{
  "num_hidden_layers": 14,
  "hidden_size": 384,
  "n_experts": 48,
  "experts_per_token": 6,
  "d_expert": 64,
  "d_shared_expert": 0,
  "hidden_act": "swiglu",
  "moe_layers": [1, 2, 3, 4, 5, 6, 7, 8, 9, 10, 11, 12, 13],
  "router_score": "softmax",
  "normalize_top_k": false,
  "routed_scale": 2.83,
  "balance_loss": 0.0194,
  "balance_bias": false,
  "router_z_loss": 0.0001,
  "init_std_router": 0.00967,
  "lr_router": 0.000674,
  "vocab_size": 23718,
  "norm": "rmsnorm",
  "norm_eps": 1e-05,
  "tie_word_embeddings": false,
  "optimizer": "soap_variant",
  "learning_rate": 0.00275,
  "beta1": 0.95,
  "beta2": 0.99,
  "batch_tokens": [32768, 65536],
  "max_seq_len": 2048,
  "train_tokens": 389400000,
  "max_steps": 8539,
  "dataset": "wikipedia_en"
}
Below are experts of layer 8 (counted from 0) of a mixture-of-experts language model. Rows are named router (the router's row for the expert), gate (a neuron's input weights, with its number), up (a neuron's input weights, with its number), down (a neuron's output weights, with its number) and show model dimensions 0-95. Each number is 128 + 32 x the weight over its row's rms, rounded and kept within 0 to 255. Numbers have three digits each.
Before each expert's rows: "comes after" lists some tokens at least twice as common just before its tokens as in all text; "mostly gets" lists some tokens that are sent to it at least half of the time. This comes from a sample of Wikipedia text that the model never trained on. Tokens count by the router's weight.

# expert 42
comes after: ".", ",", " The", "The", "=", " that"
mostly gets: " he", " He", " she", " They", " It", "He"
router:065086126073083121100116097169094075162157141155138100172070133132150153119161164070089140096198146187146159155184174117131086079101104160109200161158134158140106156085085139093133085114144099126219157151152175118084107080139083174095158118171075165162092091160147117121139141099111106092
gate0:135167129121107059123118088138123123083144159126110128147070119120152174100148124088156145135205145217114152103148158170150152096162096090133193162122023141105167151091123141130147130153132144115143185084135093116163169160119121097123165166124168109150103099094155106155151197104105123120
up0:119112095131122161118089127075112178113177158215109120093084132157127115170015112100153092135117119143122192146194107169091154184107170127127081189136116105125117072148149135145092124106176174158133144144140122103135088133171126102107121128159139133149153144091093100056143071130147157108
down0:101123117140197132123092139129088125049164170154121104140113166157109042123111199175138096123071183146135139117144103136057104163119172088134130172066127152115123151150173111134201185076145125107088153123154144107116122121181128085133120121131130183153126046111106140088120133120130079149
gate1:154127140136150109103097125113172099076123111156150150168075115167146061165194157129115067130145123134148088135142100078208163152120140132110075170154167102158086109102114128127140126118142100100102104118124150124161141160166096162097066150164108113143160110114157105117128080080107094176
up1:189162131149111154100179088130087139137164119145161105076117097112135086095137116075150136128107224117202163131132118129168136141093165157104084128099101135143118174116122166147096109148120064136205157112145102092075061112143210084215136131134142153078180117106069133171118131150103117163
down1:103141086144136148155133099112051138100112060071180129118111144099135142131127151148093114150099205145095141106144178146083128157137084177129103203121128104115123156123170139112101154196129120165122102108137089109116110230092112091120153129111128146141116209122103136087100114161097157101
gate2:179130156130144153098122126109115135124124121118128121164153131119116187153126113151188193100141076178029117163174183141106105107104111080093168177111106099120180137153123106170125047155103094173131180082101186101079106143108088113147150128095068116090127171088168125101083060122088166125
up2:162141101099091066165081125121116143138203091160171085105083081095137129137102139155100159140165077139150135155170112158146074119133114108137126143109123101124136173176129125160084023145161120134145105110108196100097129134056156139105167122125197101105094087109172119081154136120099136119
down2:164168114086204156107133091131141141110128088227113131123136108119156168112109097187112190103155159151112114131083084098170115134134129165133129136092080073094175142138115127182143136079154172119189166086138154138089128073094117124034204185149135106136191140132081125146135076144116110151
gate3:095177073144105166130105110155151168136137111170121161116183105073123183147111122091168121119121151148092098136149090110179100172150046141085093165139173162108105106098103158136148128197177139129126187080104080149168143127108163155107132165128149113101119147121098087137063203111077151102
up3:145108185065110127133116157158126074100180104182165056041122160140117116142135134146149048153116169130186163127104142159174177158100157141155092138165180198183079081156142093142117160088145173132133183135135116132142122169137103098115152140121091111169089159117152149123128154159168133148
down3:189143093089169110135110125148094066120159118114068144185130121204192068140108140033154143180192072156120176094086130097123176130153139133114119103121112124129140125153157123136123147137115119152067116133155151129121165116118154082154139130108103141147162102156122105123206153093143028076
gate4:177183109105118125156055135094155132075115089112161061139136126145130132085078114115089191121121107143178104108140137090121093126184116097139121125101103126158075164091182102115128146111110119156168177174157133174167143099139039189140175159170137160163160076135075125152156113088106117091
up4:159110213084119124072125139140133153106165168125090150102193148144161106139082196132140135186119136121133139130124135119120183175089075105227223100098107155148145124117112082115092127142119104107124128102092066147141117129108125089131101153123172111136155150179125134134116190131188131126
down4:137096174133093117081200131143118165116118153146119110185113099088071162173160102169118158057138156096137139131118111133137072111177172168149118155095117101089129138154068158134163084142130117095137166104149102185104135147113101041138166130105110138159149122113113142101106128121078111149

# expert 21
comes after: "1", " ", "2", "9", "0", " ("
mostly gets: "9", "1", "2", "′", "8", "0"
router:092085120120071106114145142116082138129180165116155131180145161107156157108158146100060117116112195181129187120234145130135133066067103156105158147160120126149102144124056134102139113102148099198147165146153148088130086113154087186130139099166112150154127095143138138112150127135123091148
gate0:165107104148100160095105117137154118116123111172113145137131153158130161066094156148162127101105094135154124154093179080101148079079134138077114100149170132138129087118111084173068093182089131122089160093147112107104106111073190160119152107115078201190090097110116147163101120144142065201
up0:072106143130080148093070148090121117132136124118143150219096081168097112167162116168124085130135150122080091136160119173119121126094107132132169097118148172158067097147131139099139117129165104144128176116147117102082094143066129075123115092120095135142169153112102108116157084094170161061
down0:155134141186155138133133155133146117082183077167185114169146121169116143160152124098149153124095126112101130154127120201138109160066162113134190146122109109101169086144167143131065140189173122099084160101139146153109119131127157112110134201131127140129096180127170143122154080100090130169
gate1:129127078067122036149184168123116139091078156124110133151129192128147123147160192121141092137133157121130123119123201144142098153131095141143102135150109126095117157147165155118119138119113130125098141113148100127160109145133187127121101118144133141148148180124117126174071118118153084114
up1:163085105139139147124114091152123114080103144129146117108122143113162059156045154128094137120125103157184117119144146155097126166172123121159141118202127163127154132166139157146162129143143100121139161090228130155114089092150140063092082193121072138108185093202183067111126121111173121109
down1:129119125111094193136137122163134170101095167073112106095125133088165097118192147136137119100157077126121104144132166157077116113121108133089133110098107168129141110186129093149169180059156108136094065174117111143122150069112096091122120075093151131154168115145141150089122154138127129134
gate2:129060164148133104097117126100089103058197162143139166163175120112050124213159155073134110131162093137164178111146068089109092095121128082114175093141149145079156112146126092100136168094127160095138134128120075138183151165068063170118192107097113060190121123132126107182164142104138112151
up2:128193106136117111160153083153125130111098093103097109095138145094159067113115111086186121141130174135087100104202122099073123122091120131146068158165085130177125131135110125116100090103098099124129090120111164121111155126088108134114083161084098114111114089143078136069112131157095153133
down2:192140096077125146118112104119107040104188154087117182085126125140172114142147114139120120203111149163120016095187088150128139146092181198142115132124150145112179064110114121106095109149078092068130159169138135124105117066120149107127100109136186135154163146117115127082137056188106127115
gate3:126170146138124085135131151094107164101139139100036108105133104116155131166073150152102099172060082110127120141109116136128107084100139140167126194134089060131107064113128057070186093135149108168163135126125136141155099154100139120115111158089158105146112158192131131172118088134108177163
up3:142139118145122172181083130135172126118194125122133122066151134149107148139123093146155166110155147126123178130158169123100115196191116124079093163132103171117142131131149206090120168119112124135158154078174172124148125148098178091145152103071189130119075147140102118176085165119217158112
down3:123151133100074169114095180107087066136122177126143141122084159075101135120082089166140132118136101131108068166141154104160116061127122128071063152163103180142117073136073159110056137173124105181104147134157141131136121186165120109140162157157092102117124118129178156155130092127073113106
gate4:163129136157102099164101215139078159080106121161152118141107109119086153121191126082123162174153139141110150066178159154131067119102138151165150101112081167131127108172126210086091082110120104148132124117097133135132101217130075143156082160162137142125141150141184128101113092067144131126
up4:123099163107087110157182141167164101108151102083152120157102126111092168087082148116138128188148080214142157185141094129145133159148133100118087084112132145148152117151097154157145141153150141093137165095137119142120129146190165135073091175121136110112148176136157091146147056125121150217
down4:167116119128129081134154129101096156120082149170065168111137094139089146050083087185125064104164138093173125053175130156140149116178063163129099163183147206130112119205149168159170160129166153111125170127103131068161076141137121123157109126123100140048089145145092154108119076157130105171

# expert 46
comes after: "\n", " |", " was", " made", " his", " received"
mostly gets: " Succeeded", " Loss", "Senior", " MF", " GD", " Serie"
router:124132147100081151118122111118103085144153153151178096144160165101143173148134128100094170110154097118146197146147161162166120093106133170093146124161113133139097131093109167083153078115083091152143169132167162091107098102147062150108150084116106144167107111182106136107168146137131127115
gate0:116179196167099128109140164107178110058108148173116104113173130095144144111129114113138193086131070143068131143107170109134141108117155202130187115137093138101126182136065074084123156158113089132157139170102133075132133160111107156080131123128156179109098115088185080156081123119054112159
up0:154147154150148062100063126075185130164210138107076170142103125093156148168107153160150157170095127081137161132149204149157132170140103139184099134120179118160099179118142119131135164180087089104127118155158106135140144153080170127154122136115056112153130103160076182145087208120137253107
down0:141088122079109047155177101132099151139107110094084182108058136157091111111115143129103165072101069162145163158072111164105126099146127086220107172068102139136113139130070140116159129167118118139129158080149127154113125135113103148139140119123126138081086106094115149106128183109140089102
gate1:194132082119088119110089130120075128136125099167129087145207169127083138122068165086134125073098100146107125145147175083148145090133085090135159102089152151072114119158046151129167108087171133068120148091137072119130112187123079142159117105129113130131059142142114088162112095079131112161
up1:111107071142086102131143164052129104098116073133102137175106149129136088148144170219172088067134188151157146120144098074115141097102116134067185056096115147183103134151192079149164143122137154158159151136113095073096112164118120168112117105149117169103089095170152102130106139126075124104
down1:081144159139100083115158150086092181128196158176083113126135121152143159151191157079126128065098103104105136081138162139095169130126110161120206112111183151133149175093169042118179086141133159127102115131070121086086132121150189115106125105161140113124090033127151103113156120178065073141
gate2:167127088129162144145130186199117154088154159094161143115138193156124108171122156107142128104114082087115102115079123098111119158141156166152135104136133113141133123154085152146144058090038154113125119092111147149156148056185108133068096164149108151125125134137101152117159141184203155106
up2:063129115134065190134106145081088120146085099103159078170158121099093112176137113120179138112188127106133141175030083137166101157114125116142166166169108105112090181139158062112147143069127121109123136139097156190102071028141098134122113126167101111129135131136109142161180161120169185166
down2:136137079123099126143133147106132153096121096162123139187121139085097152063073048181114069129109134118138157101098154140166133095133143156176144145115146100100154109111113143198194122145107160107162123107148192133076128124140076122150154152078142124207122139168147168131119156146162129098
gate3:152165052081120110159138116159142119147103111150168047156155175132103147166092128154142208162137107145141123087084153192192174112111102139132140114135156107138198110154103142106179146125110154077077160100149080170114155135119145110130115147120142180114108078095086128099121148192132121150
up3:164149065117142157156145156164126131129132109063101064127179178128099166163114145124130143110112125119105147112171092146149096126104139112145136046172188122087133120138137102140099113059104200085084094118149120092073141147117104138116108106117173072177112116127085084103130167087107130070
down3:140106169143143137180153158120121115095119124211165137095122169125112129169102153067141184157095186154144124153063149087130124107117168153125171127141078152125155081081118101112189136141185115073164108123035157157087122152135126159218087135090164075133055151125172148126105074109157129136
gate4:158180119133091135147144089097141139107153129163078094113160138092135165092134171139182169095105104118148134191130148152076181157105158036114102148109108128134078133203176150121128159102112139154190132089144129066126121080115042155117122141178153158130126119154159153113137193104060151178
up4:115101122120156157072138115126129122099160159090113138159103094132061140173127085145130039179128170135202127132073144150098111120123120127088137128163146050105163147148133141156122128232132095064165175150124072188176137098166101172082138104123138126167165146103152147064127133060160098135
down4:058172200164152150124204112131143111093156092129132122154159124058129153183124149117181127124141137139085159105145139113159135106133119132132122110138150143144151181114124143131115158058159154149052131099178119084172131059163047083151103147173147105154118094148085168149140134107144158131

# expert 11
comes after: "\n", ")", "\"", " Year", "%", " Team"
mostly gets: "|", "In", " in", ");", " ;", "="
router:147103137115134142093144140111103088224147152160147077147073161084136137108140172144100155091161166118158153176149170115139145128063082148107136158145128133169103180131093132119119096135169098143109164194129166073108099120154110153113185084138111102168110076148099146092160169116118092122
gate0:153118123134115192099161102114117177099180147148059124133142182126161140127114077144153159146186149093149093139159094164163079119069072229103146123125175102094147178163136140193134119200144083158122137138140133084159154138182107121065120204123141113087106179152093056157112115130130097063
up0:144159146043126072091093111122147090147085120139157098200106145159071170158124085106208141135131097168125109093138130072203189127093115109116097090202154127153119134126121098062187123122108146093168119139132122131140177161147087165094130091181101139171139116136128151145152131161168143133
down0:130092121130129140170096116130089146088128096079130103183092128105118124147186113142106199115125093110187148103085128122127082088140111110116144139141112079176112106056129078074124114072127197173113121123120096137122124164063115159166105151148144115141115118149150183115137139150174128109
gate1:110112103166102086111126130160148114121171166046148159101097132204115098145125096177125111131113084106104096196101094132128114103114136137178133110122109139071184136122113137119091086075119141138100173217144107149061162088109115190125103067130166156089100120172106136057194159119167083177
up1:130089174143119188090132144138124113143158097133154110137123093083121144161134094086089101161117129126091101183136186106103118068192079187139117010116126127132101104103112163113056094102154127137161141095138094140119154076162130128186085087105122108114121151129169085129072112125156103128
down1:126133148162090130084071076142172116110144113158109067159199119109114185094098096111164077114150098160108163103154119119159072107168170158055162154135093109137171142144090143148152157095139135138083147078157161113131149107115115159101144142093100121102167065144119141119135129100107114114
gate2:126104143145086080118128116158129095160124111097207167080193135158080130150131191148147133101081141108129143142101146060155093142112111080098130135127141107181158148153138132120138095160121101109117129110130149053164127143130137121082167077146119211074118148090126227074108107137130079148
up2:129149189120080154083101147145146168114145121160146108150198110130089182133090159160175112144143093131212081170159147182118171106169131149094137116105119120091147139175165128118134133134153128113198124094130115140060119197145137163126122102112130144146154100059128076109173135129096115123
down2:076125054148127131133095206118144141092174070133196135100146090128148108087128128124172166127171118167131119140158159099182140127099125113121132119168120136146112139103090166154143126119181087133184142156143131155110124119131168105114195147083106157131116062123110143180117152106090110081
gate3:168143181123161147129104176126078130047138191134126144134073184146141108110122141051113130127108148091105152121149115153134107112099091133183151140159100065128141100097134105149088096100078135132070141103122085129057108166106204174132132163183145207112124105124137132129154139109109109119
up3:108199163109072125126168145066101144150124091135144139138187141149127152130091145137117149108096132170164146124175162139113082159065138077058050192121143179154180173093155178137143081144150103114109153085143136144106113135135086127123117108143078114125179139126122187112106110085144131206
down3:162114151116143147083119056129104131068131124119129100124127137137085136080060115102121073086129139073143064126101109079122188129138092148143170148105084124093094109149136106125173094088186122119172147098158141150132091118095142161157094154184182113043141123091091094092080080169146150155
gate4:179156125170112098054150090113173178150147127132163186136133108138133086098143124159177141093118165129090159173087158073128111119094115157114156137066161108135120166109105135150118103175119084131098187118123128086159093130081182151076097130152139157151212021158109098114100097169125140166
up4:139131063100116118111139127056085134123125162134113129130153180088147149124185173086177169085151126172067131096079147085108168167048127148102150095113118119142096154131124175171087117117157082149145073145087130155126141104128126117164140159159125128147067143095072110181142151156151153128
down4:118117116144112104132146088159099073081115109079114199093076122125140135148104094140116135117054107134125124130068110159176104134165153126133139109091153088127144178161202150149102148148128086199146155081122101121118101033122106110105113175186180073153135191152101147166103124161108106191

# expert 36
comes after: " ", "1", "2", "4", "3", "5"
mostly gets: " or", " and", "/", " but", " especially", " &"
router:087109148089072130095138134166093112147134167080137145155128136128153171128141104085101152115127159122124154136191141139053082099131115152072142165174142135138093184111100127095161119120144165145165134137133154110111116103168092115104146081159108126161171107190096088079113137109123050130
gate0:176135072148097077164101077124113048149150155092125129141109182049134133113150173149094113161114124113117101136108077175161152110121128125137121104138145146136102119101126111180157147183130105123064157133166102160081126079151126104088133085104129169133175074116140160103096100145134184132
up0:143150093140111112082142137146076146161048083154170131130150123148105135093087097145121152132095116162121148176110135134141150122086107123117148077160112101042114128063082097122147153196128139149191136152117096139127128054051108165191137121023152107134108144106158101049132136157118105143
down0:154183098092112042171140134099114148094054115080140080130183134123110131163149174120156166172119146198141113092111118135063135138089167120149125146137115094081115110180136166154124168102168144089168065140111071109143121131111145195118108102117111071087087138159143100133114051115147144151
gate1:119140155089050162102085155058158142135148106119143133129178102104143150068106112100148170177119144116134166132114137153090157152161134138148096157137125110121169151135100135101111111170110153119122136107143144127091159107130078124113180187135061089136139148133103122124100100179115150102
up1:089161187139127178128161104164131076134117172112116141162102156116191112204122194156148114097163144083114130112133139138062123105153098211099126084143123087161163157178130050152137104141170153128175153142124104156127114129094176144109122084079125098170131066089115091166079120168216109121
down1:109085054082118113096128174100118108097152078099142110111136104163132108082081079164171152085141132146191128084088095085071134099144098123120144170149139123182123142155168132088124080119105069117208086139080114167104111181119163115156097190095115126092146147104117126134187097173075162117
gate2:112117149151133138120154136187122132097143122131044125141164095176145143132086127139148169069116144143133142159142082108093078146147147147117086123136102145151140126074122172120108115135133107140128118124124102156179177134101167139144118102149163121117066139160168138089097103128093112093
up2:180162154095142070128146139139193168077133065110110100130097125112116073124108150151123139095140135114138172177135100160115134140141120157128192154188160141112123127098167111103060083105139216092118147132108121111113120129099092120126105117125131099171110084079098075130110151150174146105
down2:069158047169098125127102155173124153096120173111123155139157084110102112112163137126155088125137095205133114136140095135101150164122122104107039148113201120188160113232113125145137129080088231146086062047120166084106121118137146127072102169134095123116149126111180101154098114114143140107
gate3:176103127080065155114148104148153171121089083099116124098129142154124100101122163091095137156185082129106130148084140167116123081109089134144115135121108117105143121093132139156145133089120109114129120138114186128067155099095142174110062078123072160058120158122143124067103091206067187122
up3:101153129107144134168118165111095167151201146090165161121078141176104164125115127085090153117122118145133124115077221125145123141155132149134112048113125084051147120135124110154121149170140129122104161111072150096103095188157140099162122055133144105134128139100165145124202136068151135097
down3:150127151140135134123109140124140166140168225153105009161163144093126160136083171172167120087129168121097101098096157124101155142165119162118187125134138138131108080102088156102140128159142147093181152094143143067087135141119114124123150076084179137149162058119103077123100119121115121138
gate4:108119126154107108161202115158112116151126105146151152103135123129093098113081128107138219093087093136152181145134074156116134134135106101081156116094076105082099133161111094091146122098122079087118115113051149152159153162114118112113123139198083138128165106152103121119114121138123065162
up4:178112086197148130166137126132145089139111159103204085119157095143157136131106183097137141083140135126061123166125135092117137147141161121100111147151117150142139167112175101130119115153079105123132164152108097086159147067187158187087087085127160140151153088135115138130095168130121121136
down4:104085080147123131113147075132110099136153172073131191145146072111110153147130162121113187127151032086112108162086138095115098189110110095098124128092141145156140152123185094119111155152162094125129183107150113159146166130133141184065120068162096129106144139081132185204136095129115134106

# expert 41
comes after: "2", "1", " ", "0", "9", "–"
mostly gets: "–", "9", "+", "1", "2", " −"
router:041101144112078114092113105125072118109176147141145125170129127080174145072184156085103125093116181118102168158187169154088161047087109174094170154163135149171082147083069131111152136126136123151145135130153196123109074116179073155143166089165132155135135076152148149099198139105099103128
gate0:053152133152165079120100103088131057118119184106203145142140123114051103122168149129139162130073119157102171169121144141042154116138131119166163125130077093099105146142119078133086139095147107125152106106133148175096116114124147090079145121128176094113097087149091117137124163142109128125
up0:146091167087108145069192182178124156157179141117100179166099113168150094126127179163118176118140113164152061040057121145091040154081145101107091153111132193185131065107133143136121123118122137143162109125141112138152108133184050099169139140121106088119132157116123115166185027101131112103
down0:149087151081148145138100146100092113111118059168133096126041043094142130131058141156101092118084129130126152123146154133149108109148164138092101141115092121158156133126140167053161105122134086148080171111169102142095162114134146228128153091127075111140158142145127148049111131125075098134
gate1:080135171182168096094087141128090124126181123173148120172161135080130141115134108097077119103128139097064097158123080101082139078076054109094132134170158146127138121102135097128131124123090165105154095113101120154152186112124069076129131077112178136112158130076071168144114124176123125088
up1:124150169129101131097102099063170087119113189164111065121117128160156106110164107160187095175218100161161117117119126154129129162143153116099127126121139108153135112078144088119129145134132101180093118086122083182110097159178130151160168127151149112182081137096084090146090179133074129129
down1:076160114051160154157143139128083124113155148107106114061067094109083127156105064133130131150120110133144089165155152067171165092082116133137162110120146183118111151117138166111143104132138159105081174097103108113134136050111140195147138109133120185098108189121138142114189129201126063186
gate2:095199116096155115152142095077173096117216123136187129094078151088094139131124136139134132186106129152140162093140151096140138135144194169158127086148063131160107080139125150162110133132052101196094134083111134188171117138102118144127169166121123147125167050153144121130095114127109122159
up2:157080115091121144159109135137084194114132172113069061142120100118081167150134140120105110109071127125170096099150110155148108135039094154150070176099133053098169159125131116128064073146135149168133165217175144067066089142142161172151202138105170158146095130088120106165125192135115139122
down2:107118165144164127147170133136122121101137111082179148185160127153149136088096106132162120152136154165150146131181113183196084084104171083132156112122139146154127139136120099111116062105127162070142142162094135164095114093116056158115131115162099161123140139160093185189105127155140103163
gate3:116072188148095140080146160123100095135141158148129159122124166153144161127173151138131071108126108089113148073105170064098113132106128171141119140128139136130133154084108148183085086106125132123132083065116061081059162157084113094113139141139099130134167115143080144170136127160143115150
up3:131123131113098182152172077120107086077121139115053088099113143092077167159116171202109097120069158149139114125103098122148122160108148140109178174103197137077169155109100156124199089146155196176128127109090150198191129122110104100165105176144172104161139074123161188108141074097069158064
down3:130082058135128146123127125130136153133135151108117074113131126113185153137103143109112096104223116120129145137167172132187167148163143141107145135080207130095123114070161099114114138141131150115144132111115115212100113109144154143079077146095106146137158135177134074149103090178022159122
gate4:094121148132141170124149066116102184108143111182100172158115129157158150135207112096163094187164125164088102123120104096169161152156113115110149145136167163100099155173128084136117115131116128120126152107128096103141169083133127173081095115152128149154147150118160145129054122087125095140
up4:077132114082132099212058108185128101137142129103078120149192108071108155128150087091111150178141158118139125098088140116130127165109125125179097179110087112123161072165154094159127172083187120134117143174104112129150079111094109141165116116133144098102143045085061130111163085135114142195
down4:195155111169116111116143144173150196072150112110146158118103101084143068152115105085121124081124103095128162104125101153174103087157188056131170109132164168143138105121141111090128194144141151071135173091090087216144108105192094127071097092136142117116126108168086128090173068108127152077

# expert 13
comes after: " |", ")", " =", "%", "|---|---|---|---|---|---|", "\""
mostly gets: "|---|---|---|---|---|", "|---|---|---|---|---|---|", " Succeeded", " Species", "|---|---|---|", "|---|---|"
router:109090181120066109082136060120092072160158166150108062145080142152192140116167120109087130099181157164139171143154187111151119086082114143093162176163139144151088165125092171108149125133099163149168141138159165087088088112142083131107158099202113148123060086128161201099165139102092073153
gate0:149111123155123141115151087069128115166099098128164154122084138133185136137103100081122079127131079178110053140172147095150081149161135113092089138119191117140102125093112130104144122157149136156121119165056126177102136114145073122125117162130115142108134091104115158098158100067083110156
up0:101143106113113144101146127129164151125140124114088137230116134105151076131119190116080132088143106173139077094101057092114160120112145134137147140131099066085189114157127111090114117168137136121168140123138208168191122131121118077121143123110121084094149143113173173134104085148113142146
down0:146119133143154143114154135159140118073145123146119083108113112139130145138170128161098100124107174068105083190123166116114143118193109072100068141148157145107129125165158113102150094139097131094140112144079112123137058116159116063112126143171183183188128109075094215130151171154124174142
gate1:130150141100121111126075091138115055124138089098142149109164059119121091050178158175108085116113114146171131108111115101107091141093127066100159139160059122168092121146136153125134135132115132092165103136159091168112133108128102131129105075157112106124124142188128159126183169105194127132
up1:116137113100135151150100164103116129140166131057106081199137139118138169162103125150100129150074156081098164154130156156166155188157115119122140140059175180070095083082157151178119134104089154168144123070131117201078084078124155142133113141099135106127108151188105127121091155145172034108
down1:154143124133035172142155169090137127101111099189156130146101150137144191105097108131148128115134092097094137143170183116113114159153152144133123130148120075125172128090113166104147142157144151175148139090147179126109105101124149183132138165194164117147064157140114036149132157102187088130
gate2:099087120148139095131140127113103196112136103143177031134131141164119108202080133114130146169074209120068132158155101082105149075079120114150182142117128159105164145181116182128141163133130138145095031150140135146094144107121136151174183154091114164133122095133103150130150104119127107146
up2:171179115134145141157128153208159161127119126109165110142120078136112073109138093159144220134068111086106117113110127070172120155128162124143102152114133118137097088114085097184118045148105159132151152105144133086161129129146151106122180100218114143135073163128114165141122152131123124122
down2:152121113153141085107089124148155093201148126132082171171188099147077118158091151129100080135134158128135101054178193100122111120147115150141173188071121111129092154130099074130107161090134106154058095070128160167098139126037133147072099119129147187138144163111161161147179191123123155121
gate3:087099121141078129123154103102086155145155057184109124083144167125138069131134127078070127119124119125134095171090149218107115146131147112095142132153101066163127107143119113157155151058142069112153191153159164127133144172083119116135082051118100089084126110127133166164132148061158114163
up3:146152127102116109110082074058133168106119118143152083135104202151114166116091167164135138144125196169115081132118113198058144147191144087173087150141124124152115134112105147122096239152144119079114110120154135161115159192121159133169168080169172134114132090041176182209134137127064103079
down3:138127111140117058095174173079123172159145142094089109054082109130086114150171142143116141123098103159059132127074134130114152136100160114162163123102144103134105146122131116104112149129098099089144133110140126105151070172089169125097156049090121157135151083101124129128147137088138123127
gate4:090142088171093094159164132097083133108088180130136120142125144153096155117140084088162123135083143141138107128107126144143189125050124069104136123136126065192127072120170070132130140112091120147132127122080092098140072188114134140134139111167078189095085137141186172140164121141133072147
up4:142165153155125099146102086156132166125158147067154069125081136060148219152124141139104093187170111152146125158115128120129129166165104114142112097075052118154075105137080133073103167153177150093140187089147151137146155103125141074168142130194114042150141110123100104120132157155089161124
down4:188078138096128117122143117134080141131144178163154129101170121106123110149135155149143114148151111074124096099190099201102075150175086128105202096126128176158131109130123119132180124091185105127145116110140082107160082130146135136067088170135103106163092138138131140103100153141184159148

# expert 34
comes after: "\n", ".", ")", "3", "5", "4"
mostly gets: "\".", ".\"", ").", "|---|---|", " Candidate", " Loss"
router:113119118110169110129154161119092075142170127143153073166054138104147187078138127100093131093124119110109161141160167106103127081088125147099142183163189160152083158140105179081142128108162138113174110134152170069082076087175089139140185074186111089137115092151115143123163173147120078143
gate0:163097099123105173144100126128161120121138128181096145121127123130165079151185114126119129170087145171199125178196060085113108134106084157148175157136082221135119150171125095105121158144136137146109136163137121108090142106087129165072101152111086124109149175103121101112101096097123076165
up0:079121170148093155094172082132142144114118156109078144175073154136107095138080088146102136136144198070126108053122202123126091148105115157106155131096064137123127149104116121136128139115152121097120155142171137120120083190136078125180137092183077182176085142090129141049139126153160109123
down0:112135107120112115126102118135119138131090101138089109152176151174096171086147106127047130058144135155181133147154122099116119070082140114179142174160116135134146100132105071078179115174154104146104085117131128134101129104125121163148080101099140132057118121095129162131158166097131076149
gate1:110138100139123140126163153135111074154168119118141170126101164126087083118105142149075123132104159102122149097176141159102123113125100107153150136139171148194163109150164186146102109165158134105164122145169179135085134131106114110108249100093152073110141136079157096118072132126129158150
up1:144111119107127118147148098136156149138126117120139127091115070153023068110154095113109111134176137121186094146108107105102169112073158121142114130184141096163074065113098088116115131080128186150133174063099133127139095135034094128144141141073121133146076131116116083116124167187156150079
down1:091121099077106129117105135125101100141096099184129138063134100121098159160171098129129081225121162153124159098168130173086181146096122131132097102115087120175112078165099153079103096093121065116088164082128095105203090224117150167104130161106110129136150118099087124132101139161122122134
gate2:191169143133124089114134096138139110139138143133155145076093159095138150094136198130133214119109087105145155130118115068160112093116157108181117143119119158073138119129125094135084112103165144102116112130099142171147085110120146138172164114112132139130099105040134137111123155071139109102
up2:141214150117149152158062115090064122179171120145175191082133120129146119111146163063089140064108076101118113119046164107133149071140118090144153145132130187149150160115173118118173138109115172086065143102084105045144100149085094115165118117121120173093109121116145079076129132106127121133
down2:146117077157122103140164118152091143119180158149159119085137107126156130107111124100137157051208101146165152105071117098112141091154143113135133162164095179184122101102203176171098076135119124172183134177144111127199153139162128090128144130112137182114101081119229172124163114110170124102
gate3:173132062139172128081169164151135214139119113174100140101091172166125123122148126129110142172118139120112136129115220118061109141118120078167166129068103149158130131143105144119160181113172174157083167115116154117152070132193122173167120090045118129131122109106124098112094152123094122122
up3:070116083162129136138107124122144102139117115165087157186074148125121097076174166119135175151107134093152133110141172127111149114139206127187112131152147077078093140124136127107167173127119131183098200159092132108082110151119088126137119147120111163081098087133154144119095111130109183092
down3:099165155195151139139152114150146152193197100119187139103111181100156175087111151160096138142156112122063136127154145131149145111104085154069133096129099128089158122085092129164117089087116143096095128088129084185159111145133096108153185128127121152119138130086115117083120132155157096095
gate4:108145100118110120102102139151081141150134084129125121127153186131116122089142095124084122070092081116109143063130154097112158182160055092095183100146148172152072097178132104152119084052108100141113063134170148159156116144169130115128135159092145080089098113161126141082136122120059147132
up4:080112144115129158112126117085125073140141101159119141146139195112145064116207096156188136217119174169131086096136230123103182155127138186141098111153087082127140182108179114088131148105147153142107123107173166143119136104135127117120131100111110131197107158200110124120150143166161119168
down4:107133119098109207088106132078087160132126101110146126126113091074194102120193079033107122081108154127087203125139135110170111124106134187160138157139157121149159134141136104127125146140173120142096164113104181138140190104073133049143102133183175108061147092139138134138191173135050127113